Experts of a small language model: vocabulary 10045, 6 picks a token.
Below are experts of layer 9 (counted from 0) of a mixture-of-experts language model. Rows are named router (the router's row for the expert), gate (a neuron's input weights, with its number), up (a neuron's input weights, with its number) and show model dimensions 0-127. Each number is 128 + 32 x the weight over its row's rms, rounded and kept within 0 to 255. Numbers have three digits each.
After each expert's rows: "mostly gets" lists some tokens that are sent to it at least half of the time; "comes after" lists some tokens at least twice as common just before its tokens as in all text. This comes from a sample of Wikipedia text that the model never trained on. Tokens count by the router's weight.

# expert 25
router:093123111212124098098058131183126176143059070112138150182214101076086073124094143168187158150141148158127134117152149108153151145126093104123169120180159101102122101091168100084139116132139141132122146121137180130121070148078138131142154112085167119108149145102151132103095177102116141195119100107109131054094104110144092098121134084135176160134132135060080096089123155109137107134124
gate1:122109132142098086148153164182163103088122106107217137131194087143106133061099153204147164145109108091098182164147114127094102139133117111127125168143115130069127119084127106083155116163146182133088144130125092077197095118155134162217144138081118106170126110115155092084145171104092077119123106136090136108119138091146142150142142144113136132132100120123051147162137079109171166185074
up1:130160103104122178162151098135115145124153173107143148122046137087175154097133120139154119136115119160109149061176103165171132115144132124109162085121115110126136162167100052126124202146104127166110192089133091171103180143190167071046117093180138098106126105101101141152093165171146104122170108213159111126139138094186088107093111115117086154136147136145140120157088105118125165079153
mostly gets: " Website:", " Arthropoda", " Insecta", " Afric", "|---|---|---|---", " journalist"
comes after: " |", "\n", "===", " ==", "==", " ==="

# expert 5
router:094182120122135079140132120190142131155105134106155000158185121092141095079104141147176129136124132147107148106114101127194115187152164141187181131125121113140150118096137083130155100128102097136130124105078120130154138137097132094161154120131158203125057096130125122112155153111104218152132121117090130117123085130129105115154188081137171110076118129064113077181143155163121144143171
gate0:110059101063113145083086119168121128156161151117124125062172119151137134102129138131157061129118150146116138112084172162213156148173133120090133083144149169146107116105121092133112111045120102069110158138089147118140117143212102141119160125108139200133164129129125115106113138149131155144059143125083157095096127127136150186115134094094094163071068137163161157166193141153184131126166
up0:145131177124098187191141165071098144145100132127131157085140165142136145175123132124126097158094114101096070094149147084106117117133131127081093125107114174145124194132114142133106112139147154223153081063165125044120118078137126134104101119082176128107118116058161120162099121151167086142114151088179063102130100115126148105168154164123138133169138195140113062110087111136095134177094
mostly gets: " right", " way", " role", " goal", " story", " point"
comes after: " the", " a", " his", " The", "'s", " this"

# expert 94
router:110231106153132088131182155150121132143084165098120127146149069095151083109095150133154175035097142162114101104144175119177122208122122107135189157140088134124135139129116103110140108108108145159095088115099143136091119145126171106110158112183167137141101143115151125111129146150119136194097134108085071122160171182142149135168118135143074162063142105112159093105151220179118155123112
gate0:161151093137098083147083106135118114121151139152128151155092083138107131167145132132160140177113138158153220117107061121135107070140162112128073086094145220125111156094174169056140110118109138165113098116160115123115172197179131119167108119139118077198164102106049102122151091154127108151141101112184124151106137121194119139161116119097150139166131175125111127132172090139198105130146
up0:196191120154092069177144135159153110131128128186114130116151067169091177160112110110179118148154114113073173113114114102079100126062090172107118136097182131114111153120163156075120120074149132089153146133179116109103172158142116142119152140081086111096121128154102073091136098147108089125133072081201155161134098061092106074094151138137149088118147136168146134149111134122161079070129
mostly gets: " %", "2%", "5%", "7%", "4%", "6%"
comes after: " |", " 0", " 1", " 2", " a", " 3"

# expert 81
router:169163074108108100120135131131188111082073150094198011163133103097160074092150181108117140130132141112095117090128130092172071123127119065109116125118125104119175182134128086119145131159135100120122125065109193174138085126102096150127144133121143169097068098092066121111101098140154109147160155079131133080136160112140133137127122129135153109142138169084143126128100157191126120217124
gate0:151184081064073072145144170154146138131106090105087145092015150071099156105097134132123142117097176096161177124180079148108127069131143122132084087131121173116101126124078104079122039143179131080123164143150114107135131142125098144119136102123108118068101150121125065089123140159117110173122101154168082098113104066144133107146096108196112106107120135114121132119133120078147108150108
up0:189152109089214166091101166140127130152189158133138089132148111135142129199108129115155132108115159098154141190120075148132098131112103152143167107154098139158135141162139126167167128085109141165104187078111145139165153098129151146134135168085104143168170132112189168166184165107102131129072116118085163129244092142156138162170109125093146104134081143156120172099122105154173110075154
mostly gets: " English", " China", " village", " Iraq", " country", " French"
comes after: " the", " in", " of", " United", " New", " South"

# expert 87
router:133171114127149058118102120138159186130046147064165138154186097065082106095072154178143196121110141188131108102124152119137131142100147116146139124174118093125119119116164117104157112119124158121099046140145156143124107171111167075132140110097174149126105137162157156122099166120150153197144152129133103094072130146147117130143147069080176172076089129063130092112146158160153104176092
gate0:146129117119119131158171044118134157140138165072136154126112103062162164158134124162152169096106168147158121095153155137193115134164110108113130145117166122105139137115169139111085136133108106122181083121089128120076156103171076048080141071152123080124134094169147134106179127128109152124152156081139146165126178153133042111127061123161151187123056103173094184128167108129125156101167
up0:140137112100124136144140134156090103118119086133080164108088138161112140093128113139124159077132070094059038146147070169128098164161100130147212185095125113110131132140076134142181132165108130209131196139074120148140135175144093088102123139137135098170141098109119137076099122187110077137106098161101152121200135125146099131160116112162086155190172096120143137171072150127138154136105
mostly gets: " 13;", " 14;", " Arthropoda", " 10;", " H;", " 17;"
comes after: " |", " ", " 0", " 1", ";", " —"

# expert 110
router:140117092118154097141166112157157109114096198086118133143156082091149068131156132158147134110148078080180126100145094171143155127136168099106128112144102097164169114152156146111199142114130102128164106180199185095121145122061097159151084104164136208151083135169090120147150145168160160150109137138112128162091117054120214105130143147073145108153134138152166119149094131159128193102164
gate0:199130117112084088145117136179168157160148091086168084083074130160148167088115135101153143172099094174082145149087198140123092113134149124113066091119138161091107119156174155205148116098138132115148134133086110147140096162116129137126066138185148148186134107120119115158100185122155205161084099131106135068105121110160158145161186137134149094118118140084159120148048147126138113132175
up0:124140164080154112145128148158133130119168113138128095117181104163109183144166129118091121083093116102140069142174118074169117153149136164131138120099134135094148115091118165170110129142155097149123112138122098146081101129133120109168203120193162171112165132198156116176080156177124082085206144117137152142201179141163104125206094061146144107099166111156118170156131107113075185099156
mostly gets: "|", " name:", " @", "=", "\n   ", " Synonyms:"
comes after: "\n", " ", ")", " 0", " 1", " MF"